Below are experts of layer 9 (counted from 0) of a mixture-of-experts language model. Rows are named router (the router's row for the expert), gate (a neuron's input weights, with its number), up (a neuron's input weights, with its number) and show model dimensions 0-255. Each number is 500 + 40 x the weight over its row's rms, rounded and kept within 0 to 999. Numbers have three digits each.
Before each expert's rows: "mostly gets" lists some tokens that are sent to it at least half of the time. This comes from a sample of Wikipedia text that the model never trained on.

# expert 21
mostly gets: " U.", " | U", "| US", "-U", " (U", " Billboard"
router:509480493462462482459434543574518512509441518601481486529538475486480506500570488530386450517561514592536575505442531567494441497508526518478500465443529528536490429516553491498495449481462574510440542489488519501564483429544462533473541509467508573507538556516519503514492456489491576493428474527513462542487577472485546597503507461480554484522519501549455511546458490499583558489448470489520526563465556510468477516440474463572469499493565524496487453520531433455467535522527580486567511537490419588452564501460466562493457453516488530470464466526528455459536575474466497516548480525477484506542580478548493458523425440513533459453534463501550433479485503521509505525523514503529467473508511570484455524481566570453462478542516483514482523464564423473444458501478510
gate0:552483481515504480449517555508500438530545501527514506459567492461451427484465515480516436456480551457524506476433482519533530395547461439538453484504567471504486525477596479523449500470492568487525486532526477482454507514553521495554496473521532465495428445492588494548538572515552474530460516447543536447559452454466447527502541476469503453452520548489527583558557543582515491537502509487466529491592600532466543512546529564496483516502533448437534448494464474504470524486486624414473579573528537471473501447532491474494483517491516527516499496505493592484540513565490496520537561510485449505453507535438494494521399460535484486493466493532516518519543439539446536544545489481490488489480471556565514612559533467520511525479498477505526508510472552535556485558543557
up0:520578523515502466468526539507558481554412513470505478539494513449537486571538530505466520442532487460505511508494543432486421493511547478498457526433524499549540522529544469474473483467439513427474474472519441470501530454573461475546528490526470519472549522460481506477533417481507429553521412474567487556581433501491488481465565546476526523541498473477489497443474549482465514495481548525602403505543487575476484502499490506474429486543476487562490501536424529478467543428490590439425534453452480494471523511480476556434430549562438513589524470560520456444429515479505487490533437558514571516524460486483452540492488539477502493572517456481507528526490480585542482499479498498423535447474471460476442452508516499447477467545555491468521528436507472496431485572490528

# expert 84
mostly gets: " Ha", "kh", " Kal", " Kat", " Gi", " Ka"
router:522446501460497475448566463490489571534489534476482469499522563497474517472535547512539541547521480509445545546446488563441551501507558478489522557515551483419501501504424489476575519447476458525517497561477502499480530465519574530470419450529511538573497495481455540454571492492520593551444456436509464532487457488503505536497498471533436511476440504468565545561570477477426547462558525473453451505460519492441571476448507508454558495575524586490495465443528499479504521537518457509446441507458518497507442542554525442476402531507435488515459558428496424524462466534493460564530453460483549516486456487419457583530497501531508456558469477481468511508505504511468437438510539511533472509541411521505506516501544509505427509526574538570437505443521519455527443513517504
gate0:456558515477540423486504528485466536498492527486594485505575583484470479496562555560480439503437571502553487475563458514494575464462498519484512568585506485535506453478534438575541478462596571477470564511468499519521502430475544476497440404490536510521532500476447570558550494480495382495514488487439533453412489498501530473469458489565499478446513514495587504535530490493544532481563467419456429523400551440432485498506500545492482487506490516522474481535500454506445467484440428547468489500455521416538523485513511531513452522535438514514479532461601508523483473486521500509508493502484477555576537484574471514455436523511508493501462503503476486471450474526509542493526551508481533387503461507528475479523578480496533427491525480534531484493498476446536469517465526
up0:509495547526528487478566500500513499433508494452489478508571542432489502586468484474506483461467502530448454423558472493427503479544457546530477535572555504493547434507492517537466497465527485474516516554448482503561394444562471465520466463491437575440485464568478515477430492484445480542514430463469481458504461524505462538438461451420471482504434513470527491447508474499471463541523537503480420467532468521446516533457459539517471520519438486477554500467562536486435484453466474538460499530483487456605527520522553581476456509555511468513537476459539425560436470484490532399494496440540554561501559533507513537512468499536470542472494556402546495422464508480543481530493512515502513489454409565513597440471497438504574502454510479497502555513532500525508480539497505

# expert 54
mostly gets: " knowledge", " belief", " environment", " management", " theory", " neighborhood"
router:488487555522517486565520556402497492480526523457479562465509527527450429488492490483508522556489500445496437452469574493525558582478458545481511421507490451478502574488604502440530538473468565411492445472554528533530445498439479542542590507491473486496487486548496473507442504517521413552512538492514470525529499502474439515506504521531477460561472473426459507491489522522474491486481489511510410533505462494562559491535454515483461490498475506468409455505453495473513504386521496545474552598461474506448565397516516414476494538504463486506425486540504544484433530477519551498481469568501464532482522444483501500463556463540506559539483440487512440521514470503539504545454576500458514471523486501473511472582504556520489515493409538427502546494439503579496544578498485
gate0:472497480541514475498414505411494524502490482563479536489508540489466490482519558565469485467503605551471545535509540512458522475420523491569533533529556473474455565541559491489419480504508544468482441518503485561492440464497488478503452554477527486514489436580493439426504486490389522511432459546533481475526542495501467427514509461470454540498495461505472507460479479590539453614560502507539445453438480509539456498478580503482518472492494512468456518518537548542451603481493475460498410509534517473493477485485455536534563559525478464493463451537488426543476491539492417481397514502514398515571541487544521454530489521536448514558459427540444495488491456536464506514531470568551473504512498504533517402490464478456427490517528505541489506500501505464490465493512556
up0:492580534452533553512539423516428441533567455517516446504434478513486466452457517505537496530541429511485459502515415529492492468588551453489578450524512514563566500502445531493494527555487526573482528499529477408536503452482525510436510442507510566453472540495514441511522505513428495424488526503460541540512507445473593502508502513476558509483500491501475447445520538444549492490529532529480552529523569437502474454562492518484526549538557556475503434460414448444518395495480451482543523571552525504440509510485603472484481511480508541530520533566530499587541536528542487499505456515528548529483465483508490510444480487490554509416447500451460561518504477466505537502523525476490451557525504479483513447483534491493584501436477496447437493501451553539536451433492421

# expert 82
mostly gets: "og", "log", "ogen", "æ", "ê", " de la"
router:501541577498510415519544476471545509515556542507508488475479515537461567501503409485560497538447598539510479548496546579523512538544385456514544521472500549515510557488478511577522560482515498558480467556510553505412492456494602459530490486484468476547461536528490524525494474454465456551524485549527479499425531493502486445445536524472470440413485467440535463556444545506450520550471487430473547596566442468571528431459519498453491517573462521468521487500480450499508536541519484540537457496507503495510487521520476482437525460514489416454442552473531518494505542525561547420450491535533454482505524499517532443483545508517535456499532472536452522519529453441533527518523492541527570520517424516452424520555494510566430442505509536498489439464518492444506511549562493
gate0:465482495432470502480409574496441536528468542485484467490536442505497517473477429500438477480437428532540425490466483533502511552512527407541461518409505513496511562522412559462468507508579492467420447546509526475491553476470614442413507521551494502509525456539423492449547450549430530495537500526577457489511471546549422502510547568504538510519545501484502468538494523518515499415561541493447454525530463546478456477484509452477500522574486455525437511415497444489513487527537525571473465387508496527426508538513460517521472500477481488453474521548537530442474443552490531476508554526525490525501466513489541502489511545501519473491524561516454492491529526496530550528489463543537482487561453478487458465487490474472486497449481415513504491439484403503504411460561457
up0:487445417494449495556550488511496558501514474479504471468456531517480600565536491507529496527468483541538449503486584502484552512524426428460488498486488487468445505516572509467453492418569544506529503489547530514571420517536490491500484442455548422440506542503556516512400500499500530488484562538528467488511549463512484521520499445477457454480482542559491520425425525473435505462507536553490442495531505520531547561454495504536533530470523476472505590528533525538487480561523522508479576464408483518488472478387476555501452513542540531539519494470560508538471491440528588501505531526519483502478506572510552543571424470551525476528533523445479468476465507474520534520496545475590562563444500454544541456502516440504545505541477474466509472467449575511521400476574478

# expert 52
mostly gets: " that it", " that he", " that she", " that they", " The album", ", they"
router:499483471454483512495542513494457508553424542495537566495495495555535486491385520560456571590495478450538525513467526491542553477509459516503521434529518477463526538523507477433547535544529524548490470489566477420457512486489496531488498528492499486527458513567521499563424486528530504448552552512500508532462462567501563513431449497477508524560456449478491500459560520470488513532548483513419488544523453474521486464476444490457484519473464545510460471564511437485492436506522514542492493527528482544464528435460570481580462614534502501537495419407430484477546521466476509523458439587544536542514512468529463501524568482551520512474484540531415523476460457452454537405514538459453513475496500460461548457474413588437471527503444479557533521450484462576461485533477485
gate0:614519431496422573538456345474440450442552578565586511533471570505451518576458513456494536466446556451528499468492416461521513533479489455466519516529563495428454572507535519497505456482478550489563505458513450496527488492464524512522477477501427523534514441507482485532464537570489506560492554512510538480438524394570480547496464462500505505476462513551541550497559463549486549513520525475439562519501543582541507501482527493494547512475486510512521461491416489502471429487510528466457564500549567484494508471433469495522534476510531472466468519491522481512441484479522514506538492493538514466508520466440487501474539500453496507503496478535543516445475465531524472572477551433502570571491524559508552496502507496543534511444559485481444509547400564519479462442501511
up0:514459462570525465525495506426478511451482524501442577420490487455514478521499515548571493503425496475508523464482458597502521525517512522552472532572613467489395497422512506467520444469499529491451479519498420536551450528482516540502476483488534517511564484483501451475522547493497531485499518519553472455510462496511481507542553494501506529433436484485569534557541500553489510486505531486529467454456553487508470567601539463529532525489527465445518495525403474493550502456576527517494509532491537489524561486592420485523488493478554462531552553509513439471479531487489525617509473450495484544467483561477535507429480516535507554537529440477566445500553458596539457489502534483507528583545476510501490510475576425545589532488532461526524492526443481409476517443515481

# expert 29
mostly gets: "ST)", " sq mi)", "/sq mi)", " m)", "- • Summer (DST):", " in)"
router:427470499508464551453599522456378427477471478562540503534490508459501503505528478555483436454411468526504506468556549514525477532457529510508452511547520424535474565466454519501485473490563526469487494508465581490548537561432483542569471555530519573455495514547454498521570548429500573476549547480443499512442461511530518432515516467552491474526568540479488463481481457596573460495495483462443448522532410557468451523543489462523508470452498488550517463486575541458483530518522484527560459498511520521500501482521440503482571468546546437522474541543505539507559531551491512516539513470470485509411500466449511488505460489466481432448484464491503492472591504493463458455464447528544501541530484507557543526474554537498461503549467540470537579448465455490461513509586524
gate0:449515510439458503472461481489424490490529474502452509450519471456477507525509464516522492449472475495449504463507508508533503481478470567472554460499532517500483449458488511475455530539383427408510527543519472534445505443542485427440449467493462498403583543433567430533552502471514557502539511545531461489472471465477461472513560501551583543509481521510551512462532507481447497528542535510478473494460462464445485491529519525519570465538446513454519532531506452496546533520479500501502500494450509490556511518479495526532480543519587444402428570479480572535432573473464428493417478522501475433558494496477505443501439463446548536530453491590529506442531506544432501515433525517475463468413442558455472537497458533454486492489538496518547532532482592486543591489486500
up0:401503400528493481511636425521514452523551565514512471486555495492518396534461529482511467517484493531493500492521422545483514492498550456482499531437561513445439470529474515534503552540531510484442514480491580499510491473507476477493524516489589522512552452524509472466523434474475456545501479533486521447502452501512494512503546534517496451489533510514471491511535431461548577483440490483468498462517533479542520527488513560515501474444445449573501485442549453541460524550457532448486442518508555520548357503504490451467506436526510521538464519496523495554459512557448518442417468480484528511543524517482530504548508486509463504475589570523526555458517411561504518533468445556463459507454565475562496487478477473548567510450570476395558522557448517473494535530518471

# expert 62
mostly gets: " film", " song", " guitar", " play", " writ", " produc"
router:489483541471473479529458433460574515501515532530499436480463465457415488444562543485535510506534525522510522477461526514499538450476521521461496431407413506477551495443407474502468456518481562451403489519542524518479512493484492455498515501543463463472556544551468468533427477488535447451537506492453513463482568514497501483515574476527477438498514459447450432508523465504515492519508431527507473533407559498506548441542475487558453512478556483480500496495554512533495558464516520556519465477493521450457537577542404527480453537433517499426443508485538503531560498480484507489537516574547574537507456455501470518463519451487481552613542502523510497461564540532548470464467492454460533515505577400477494515536510437507469486536517414514502618540495484533451533556459502
gate0:462469487515510458492467464510480521509515557549507481493470545469515451567500424550509538514441483447468519504440527498480497503484539515547409542544507505533573500556503550515570450443475539504633426561563534441480508581464544479486493502484475539467501504472486516493498579452512553476441518459518484464492524407452477491475559604538500474447531529470517510484562440487471527513516509502493511472531477531552528537458370538511471537493466567486518471483538563537454490455475515501559446502455522419580557519503498490515426458386483517491448538573512473551467459482443477517511491405469535472614524527566468514489443492501504476507530492552474518505504475412520553487525470480533464491470529514545497516489550510467487497415486462490559542469549475465498517510454503
up0:565493570550505484545481514466535492399502514497502540372545522567556444494496518540543565449496455523537413497499451503508463508488458471431518488478504537501449455466545488529402512500511469528423464486464524526522487621457438521545455513458485504525522446552586503541493606518538548539553540553441519463512559470475511487429481550427544496497533555501492508455474426447507451508522508483444526518533414528549439531445490550499532615499451473464490472531541493452510434446519552456518511516543507528466467515520518519506502497539545518469525520529536507510459502503492475492462497544496533481502489531490566481509569440497482464545495592488500516540507489453546528544438500462493502459520483553499433462481545463543520518589489530515524542471568488600496480535494509

# expert 102
mostly gets: " Tit", "él", "ñ", " Ger", " Henri", "unis"
router:503413477476526431505511459496485536490502565405451448536492573558593523450527494469553540473461486477485492495500563444427527534533549537563551524458493495510552572484510555491453516454578445557490431498464496519471467506469530494528520457528463552529436575546547497452559454443465499519512503462480492551485565433444520496470529476451485493497512439517516508490503560548433488577477577448467454445537494570483469476517444486457516482486542481531533546465528495431504520500499467439472413437549527478547516534561482517512564524534469524488551442579532459519486470522524552477496521543514538490460551522488507465542607520521505479467469534432518562494507532469445513453513475506581548467528482456429516436529492502504500544436509549521511451530574541485514429493559486
gate0:492556497467381495491485500489433436509516537479534593465464521492439481553549519504505462423496463499537496544433464515516486559519443490451458549522528491425441511412526506515505434464458541499492498461501512521474505518503503489515489547540452475480515511476543519491498509503540481454414493505421473496546509603472494514479448511473417569507504465479507443497496532547504504552534452467489467468557516449522509515519540466521504502441516498524498514418511529448449441549559477473514508473429464445432486504570452516537477483435488523590501483523471507485438488537519480496571516488463506431427472594391532550475445481498476638462486541542528499526550479499427437453493446451541569469507506521461456557462494553547511520534515489552454469475493447539537514477460444
up0:520509512494520471524478467464505459486530541507437582483477459488485529527497483444512484461519551468487465504539477517524508492530509561468455484508485527440527555516591460458482471569587400527549487410519477548519492478508483538438438585527479421507423468436494447470536509502517538533402467469445504422487446551480478448462526488543530531477515528466406424393504515476482470569492471473485490522560422510513425475526526597404457510508466502519469485476482546563494494439463512508528492526445510560501506516535459544512444487439521483421537467511443516537492539440505504449523498491514470509513404489441524521422536451504436500457478523482515573462469465512475473509514447476517482498558479584515522461518455521515527428602504519549487501488454546459480501481516510

# expert 41
mostly gets: " mark", " host", " fund", " miss", " head", " block"
router:451407557456479562564485429507501555518548487529512526538510478521454491435501477494547471514522446484444489473474490487586496461488529515559545500453516482533513448494507444542506444543473550437484486501523497530505501540452539470562453434467527482500539455536470557459457465519503473471529494507515496492492559505398404519562531498535504456510494458488469425472508475505467541475475556464507442476455554454518500510533470444507434594418545429531448509522534556493416507513472456589506528534429448519496560454524575448551543446461478512521546494484496525504489495488535485496567442561464497558527460457465496494459494509572465492547382519477517526516480565569492460496462540564433563527480495587415514524468493497474445525569468440458497503496479527533500489520522547
gate0:585516468419427547521479474584525496512525527506498526527525550594441524452495473487531448489524495501539430479527537537516525514492459498481539506490517432481479475462564475472474436445430482477530574458563420472401473525428483457484511495496515478510516552481502435455556523546440544461489469513462512536531500516467530521515450527419468445506443550531561508419557487500467460565459534563434541476483489519529543517553508538448572498427491464539529524516452570501469443490515506537520517513395533576576475486517523474552448534494475486442495569431560496478543465538470499485460504421485579441476534474453478479420459515513489513513483465461520478503474533469456428516521475450516561535460473577480501449456539540505505485513537453491457512515541488547527560492497447
up0:519524489486447524513494462458478537471524516450542518563489477571413478408579478462481522540522510485503528528514558506545547488571559562433462509511463521534517470470476448536501498492502460496505482499527532476489562456472433452488469520455562455479470433488467425437538487569447536459427483468495433557480507543511535425471479413452501441462514482498519451442533467482544422504466459532411511489519556562526559468475554523503599488476495481520416483513479493562493553491489525485458522498538489454520460502487453570513438450451563515484545548478496459492445542585527534468472513458528459494566508506523499551504474464529437536524494534450512549541561540426465485532482497544509527532402411539457472453454511470558462555435459456498476498543531497469498476559491540

# expert 16
mostly gets: ", who", ", he", ", it", ", which", ", she", ", where he"
router:473487427493509463452553537535496524532440551515561562561525493485464462451430584483506517544515439549466469469510530504569494582559460521520492492561475605496535519482497530510499555451447435444482454508486524454511462516429506499509495516496495482484475512513512492536514535494462516465548554492470473563515474598541535430447499478492526530465455489499419457441556522487466503497550500521478457520513511475504514461508476525490548494531498509536460495566530506497449475493476581494487482515564411543461582469471573460547490602570515467539457508425503529495588493455491544550427462462550572497493483504516508504538597458485592535523482503509504550431418485511452569509478446511455456482495538450515565543525408520519504536516514521487492530389453460503463527498523483
gate0:498524518505564426503541475539510474584480467573561520469519502547470521518470494524471485488482441462556551523464478539467534500519525582516446554478438519519513513540506497524550466562549481479563512500540523525468468502553525510496518455521503484505481501477417468527536567618502483462527552583510583443470483532423576490475448531452519487488455534471447569493476464589536493471514492498551510513519454478443458497441465523574484468502529495508467564419572480529482477528474518504501525526433446526574508487437511485587504561552492495503456441490486539481498506476431404472484530532436515475495460488522504516491507530515521471544491458446479494511503559465483530562517364538542560544464538490472498484572487544510506379501489527496560544500526588431505541496499545
up0:491466476443543429518460469518519514550501433509527493501507587528501520499530511476508523512481514610459514478496532515546520519506536464464512530507466562467470476429504529514555473550568487516435477569494515440470469438544492504474471540496410534446508490482538490403477507484482512504468444481505502520522530512423455605547484452538460515438545452457553437524442445551528509558477507513523517549540549474523483485465506587468461471494520496469468501512415425522531493398516482564437546540483413403506483486491448565476446517523501507538502409535445561476492489632518534499505443539558475507485464529477488457450483475518424465464470462439557506543490443519432471497424480507467503537438507529491495518489492484478494463446485554543452534498535446511547482544454504

# expert 88
mostly gets: " int", "An", " of an", " sat", " exclus", "- Kingdom: Animalia"
router:461506551488543475437525555464455468500538506444549560519489530591488500460494536460416509502529491481531541514508504475489468460550451475518481556454472493504503541472563445456560568570429496553481459492481486544451472468431546491458580480519506505470527473538488475485484477464524503526464450442477573475494503498506522504460483591519504406556552437453504498533547529491441538482482479437470472525536481450495480429519478477543485419502515482482469621472528564490559494476502505440508459444487525483484538530491398457499484434486490511506488530562470560535483466561509572502556474539475519515517493459552562483438432462465475509484568500454535509523495464531607539558455482525521489525495534512504511492568566512473395516574469474522443378522499424476517479486519478
gate0:503537491486542443494503540387535485444501529540478475537546460458501515410440488487497481514449476418527470474485531509570476531497530436524493508483589516480540489469438487493455540507508509534512583470521494534528518517550553493501548539512535486442474507528493594435477503556546579501433507540495414488560451567558450477561524497606467464575493489538560548471452511461471538521487400506427494519471420445431476458457502551449550446476495505517513449518514479503545521571556470534565475481461496447480504539529489503513513535431444437565548520472502493518470488511486514596454515507504469559501533461484443509496460527457460523550515514527497482512525464481501511516480562566467503511480386455563450459506539543468470512456557550490501540428517511518503442508469539
up0:554520499510524582453580588437595532456524490502558568575512485470557501521523457522483488523513503541504501468514454473509502495525487535570484507525525438554508454498566475496574543486549586498479533495483493475486509459550491441457439403523476516556545490425545424527552497414460488508507482533470400559476466549430484519449572504572525562480509442513536488513589494543514534503490521503525471515483526580588500468543477515450490518509513511520486517515494488485563476461428444453428484475519460489431502514495467436488482447540489491525529498526495497477514501520466498461560531487575463548505479459452462487475539525572498511464537449479561491527478514518497474546524495415557404477470552516483587528508493452513591471572462509470573506453469505506535456472500468

# expert 80
mostly gets: " / (", " | −", "% | ", "\" | ", " |  | ", ") | −"
router:522463435532437485541569479535514499537531380475535429511528501518453443480460456436565463503466586543545531554597516453477476471487530469528450505455525413499540473469517571439493451485532498476502521450428496517499518523505526574550488507490475552474467537544481501558485477492459507492513486496510574485491469585531553487507460475484472459483554464527516536471569461507534554477521562500566517486470527489532449457445483450439489528487508459569591447485422461527490507518476480472495548493527479447448450449486442509487475556461491551470531467476543493518488459521457488496539510500547500489502593440503465557445467517442500521450485460543499497435505516527521529471523468557505507510536526551424401478480532462385528522586534542509483432545545496560585518514476474
gate4:498498486525506559530447514542435575531453433411459497469521533503508531528563539515585506466504531521481551442520565505514531545513535576514513505493549500478572471559462499476508499450506496406484524438517611464499522424471486475493487557519537492480539465466447525524534497498467448481473499461466425519506517478591508425472489418521507521449446512568464517532483557458490487515501495514482535481525457407467426438477528539441530459552517561500489466554515541544465514577458518504506527451517489484520506485510534566503494523520460537551499388525516439567511464544417525528484526396505494515442478477474514575526445468490488497508476516466492531538453488523591545497526503492557438510495439516440512503479518462549514461436481438472500439471552552427444468514474565
up4:570463396487415508506466475502514542502488535529487482515488515492517457495538474530470464519540443569517457536417535506505548548533487544546604571548489499457537496472491526523589454488506502504451439440449486545516540517542481474507472494478480498502473528431443509485458457526471511524509433495461516546508481437508475480498459572508493414502436493516583516545470483528559491524545508415530527409519511513458487465519506488599551468570495533472466449510561458515466465464478518482478522530483552486511450546500514384546387492499550510549479520502468494486529567458534450489488493514441471544469529515498578497505511541451567482467508526489511512443497573506544529494483562482602428554487486525565446460562539523566499470490485533502535512511490525629534538472510477

# expert 101
mostly gets: " ident", " commun", " magn", " techn", " controvers", " histor"
router:473502494491500513456512456448499606529556535478504470529437480532537482474503518503561544476491410431430504520525548441501529564482494510540541546408490466548495506545593490471454533467460493516495456578540533460580529521468474481544475499573465521558458499447507505488462497489565461578509527483518478499510479510491469490521466507464398471539489535414535608487476488511532548533416466498514436509477481531542527450486446447522473467537581419474496592562509549476484547458517484478508545553468544514479474464528470447458567501483484531514515526506568504478526489511540560524524475562574501542537514570550468453453602507450526574512503500482531498605499482524502514490440518540451509530525523470478434524523503469528469529439454494475457456544473457529523464523575474
gate0:518507443542476479470482468506480582554485466467499493518453492480480475515541417522531607572440485533517479497519478554496489562495443423483493493539474489449467506509529548540558517523518475533457492514522513526548507474473482507469541548492513497473495590513465507434354497441503529508543542458484503565550489506502492505494485474493422510575481488526429524551389501496455446466486481517503520478525422552567503514482502521477506473507545497515581531523532440477546526501524470545522574501503450520543566532573530472443525529472566504542436506500511482560589478527577513407530454517544567495540527528498480474469496521448535547475534452540505468503523476485450464417552543458483516466487461486458439495506410485489580552571552502465537567521461469511501610496489470
up0:513503500492489559460483497507482497510524537529505503460508545606467571526498498431493496490494489456484510475477535534492539484554537477536486536505534414427472479473534407521523549534547467488441471498485515532502462548492530442471423547518506528498515569562485494499558526518437464501465526538623584613504536469499484469525545520524454400439483545532509470447438445463496469539500461538503534493539498500539414392565524524489484537511482489431472532521488521499576556480502515526471553572520519582549460543466505577489485449466537501555475518564444485506553509524520466483425495460502464546454478499583496469489456515470512394569480434434595536477483509488489453524448545525564543492448503524531473495478511526519540532538523441536518438481521479465512516473497536

# expert 26
mostly gets: "% | ", " about ", " over ", " around ", " | $", "- • Total: "
router:556449456537480490420493460478438497509460518579599497471470503494466514511564517543476499452574519534526460490513495450477485539534494444525455454576531437517492448478521490410535478509535533471497557527473501502543511503605426471522484457473536518432446491459554438509477508501462472480509499484465480585475469488479471466487540503549510466463545503547462539448523416516570529490527494487491510508431522434442516564405494572429460527517475430492538459452498484507472511480443483519582531433505472485505454510432474511443498532552560494489547537518504521478507537499527600523530532443512481504519535468511459546491449457444485540616425469476564461510574442512509470445509508537492505509527534527494412495456493503474477471463428548507507550476535416561495506498421507
gate4:474491440603561469547548406512529555550447537532556540445499467460551509501473442486512466510552554498566504456479502499528509541448578497426532565508560593480535488498494550551446432501462526490480470553510477586503424591509502486483522524432557472520490493522512526553509485535507490477486544469489520541500460443468583507482560497494533459582533523526476458516551482488556519522474462486541517509444500534482533541437467491478501453548538538510538486460507490519443533562552454477467489496487502558450437486430527511486453497491495463527535490534497482487534519489494557530538551485496461438459576531463485518493505535481549547524425483555490510531485449459484518452520456557403533426489520463503539448500528580527435441553521479505512490494461573443604482403491532
up4:515480484537588417393496470391475558469529465486500497500518526478499514501513515532531520526442520462533502485493505572471476512547476470472491470473574488487489543459511527505594477493604435586563561522469529509492580565469477525458518514526526419488473508545539443482527539535475476563492501531470536498516543484532533448469475484509583499488507539477474511494470487485521574497545488494469475520471523536516594550430577460546454495527580487451477457489512483423522447536546513433514513457525569569603454477462459491442581484519465533470460536567426499492479445479548533500492534498526514555502524555494500562512541481544471516520511475501409478459530462445504510501519452573579512516551511461555519505489472545560556461561458475548498473501441441470492507457481516

# expert 120
mostly gets: " largest", " largely", " highly", " mostly", " one of the most", " building was"
router:511592507496468520486460527480477516497520530526454506563496491561460463517491523485526456482509577494539420540519478511531515482492521472471484520538579509491506485502511530426499548585525425451456500567511470451497503579574449538465528587492482512474569466482594486520465492540542408554540498480475610558486432517479448530482472534480492494512481542505507402488486478576477511488490492462457565549509450512562463532460570549434502506480459492516460547490537510450518539461500456463495540476465445423466453463458498456569541476534550565549490523476467497471521480498518433501522469480482473456530474506494494471458576491532539553522493460556465479526547510405527482454495479485485445496510546545563482470607445500499482505468479575530382517495542494547502594540490552
gate0:410468542499569454465513511507488468527470517535504529509492499545488467521479561534505447444540565463508531478511454582567481491519442490517530510509568473536484444507535538424447493407494521486468568466514429507485538489467522460493492555542579521457447456468463478502519511516487497523562536501425449471533397502507526484510553458556514456565510481478481458515488514448549474481527525564482466522500505459461519498494521534536483537436518505469459424526522498458537516572484509514523506459451523512509484523456516605496594536528494515582440476484509556538525484466466520411473593482512474564501506551462539525512467528421474528526505585480482422567520544507460509566521475504493479525523408470522530518510370462416468467496455451489496489492617512459464469486458481
up0:484523466429566475478497547517548467499529502553560477542482540400522536432534498536466487536507533588494458510551518511526514542519492540526491415504575527532486454480482524584432534477540546449478532497434593499529566452522473466479567461518550521558493458463468573509493481473541477507570451502488493427479495487485469517605527476432499517458478574546566485486461474437533512490513499501482524521485517515537457520555481511520442466501561475529493482496436530463469500480441420468453422514532456535540434512489449532509497549548522603438493447428507549540449500519430511470581473459485475493472424563424451538474495501428531494506514514510469499557500491465545506457564502503443524471495530478442451482454510457449548468480497508575425484485458503506561508544532479

# expert 40
mostly gets: "0", "42", "151", "119", "41", "61"
router:498468448528521490537411549507445559451443505485555449497569548444423483569467451505465486496400469531519552488608476472474456529453492469531511462475542473554493495503433557414451468498486529466490516511588559494535520502507435484579500516535481502523496507458496492511504453412433521469562569508458521483468448513491518430480456505540475501512537490517506450455515504568476541501515491573517505482496488591487491444462450422444521487548428533559471468458491536564541530532511516487552496524514461472475475533466467562472521503541533498493482520501527559410490484517541481510471542486549549447485568498486420531465412457470517501447399449482546453482533553547486526558517462523432528490541478549489536505482515565510490511508515552426475453512543526513453469580485460
gate0:455404468545519470582522561453485491475512515459535541545532484480421472500556555445487542482458479534460458434508535511517526551439519527534390563449518515500443511554480447530495496546511463524458548429507511450525478495465494482511545482501555464510494439507449421422533540435517497482454515447498501527558482508512498564558478430559492496446509465465555437503445460517431449450510539472435477499495468552551471524547524545429531473470441505423565583511409447508485489479479487505541476520457462404477526544525573604527425543502529550464492504497514524464496480498563527507525519524490465459540510462470449542520483489507469451496483525459549560521519571497400462523501483520470493532506438468513510472475572538507489508500482494506463514429562496419504516504538535
up0:471518556475490544477529466544517470541473458556544484439510508480481564489511466539562446509540539541515469489472493575489437408560521546504512558479527402472520567584499530431524434535536541481545466551483474471572538418530490489455496538484461524535521497486501551452480446631516511497519501568515494502542514452454546549485452408536473541505501481514527495452527528568524590479592431525493502480442512473513499480473494628469491446442545528541472518520469581482479451522485486478495553475496513531492494461507498514525557501509498477583497528576441453502455524493480462503557480483516513502413550524561500488477482528518531463412534562563480521478489474410478484439491497493467496562614525548471472478490522556497497524487519514464479529567504489470512514468504545

# expert 86
mostly gets: " Despite", " took", " suffered", " due to", " following the", " due to the"
router:586528448502461543538484489462473553509557511543519494532542502512554527572413493527487529480506531473542446442475475523548494539445536498484478489506551483456433456457476528504505463578596482415557543565520390474498519553468481521477522465481555518495523479486502541555473559536505490529499497444514555497496451524517508448543469503559503542465454471546499461413538500622470456499559545500477543512526410556546546520452452468478536529476484551500458557460452473507542457433518416521491546477519531440522494459506512499485515565462517502488442511488511503416502498492469422506485611473551455432461494511476537539471465527462575553548487486521444549525475484361503514483538524470479443421468542564506463502530466503486535499500517461462509480491500507538489501428501510
gate0:524456481540456523552456520502463464515444506491446493540496549457515472514465496478557495389554510493552514508500477508472503484527478516423433494489547486493466486477473503472524491570490490523519571502400501480436513525437489539500456444528450533491571486487485462499508539507459473464504538538545429506592535521463507520559509514499562458488572492593554532598557563462512511506499532481481432481462587435510487533488481440492532546516512564481518479585552499529611463473487452523500521499537544573475434488474535476554553536456508454459532508496545560436538516486570508543509455557450495547500434494485477536542477514430578560449460501481518491514470522544514532576508536510471469505547404435418452521459538499503552447486539513438546470496470496505531586479509510
up0:428504525522446450473508479414466561512561512489507525485539500554443550540479479564473488576455556513493480511540529529424560511428467473502540483519558510486530520502544535520484465508451496524477438520594533573534502484531508412535528536516500457483496564528504527521448541533563536453525539488493492517384504548511535468552496479468419492547506526391481485478472523535522536533543497503481473513484485542533495469516532525471435468532425413442488434530576485515445435501444429445451512488431531471483469569506464468462541472485482489473531501478457468508529470457495493465544487465532454510490579541428462465525517478502522466493533531582554528471461474503469495419493504502575397484478485442515602552494441488480476546483492510472534534541571490512501413509506438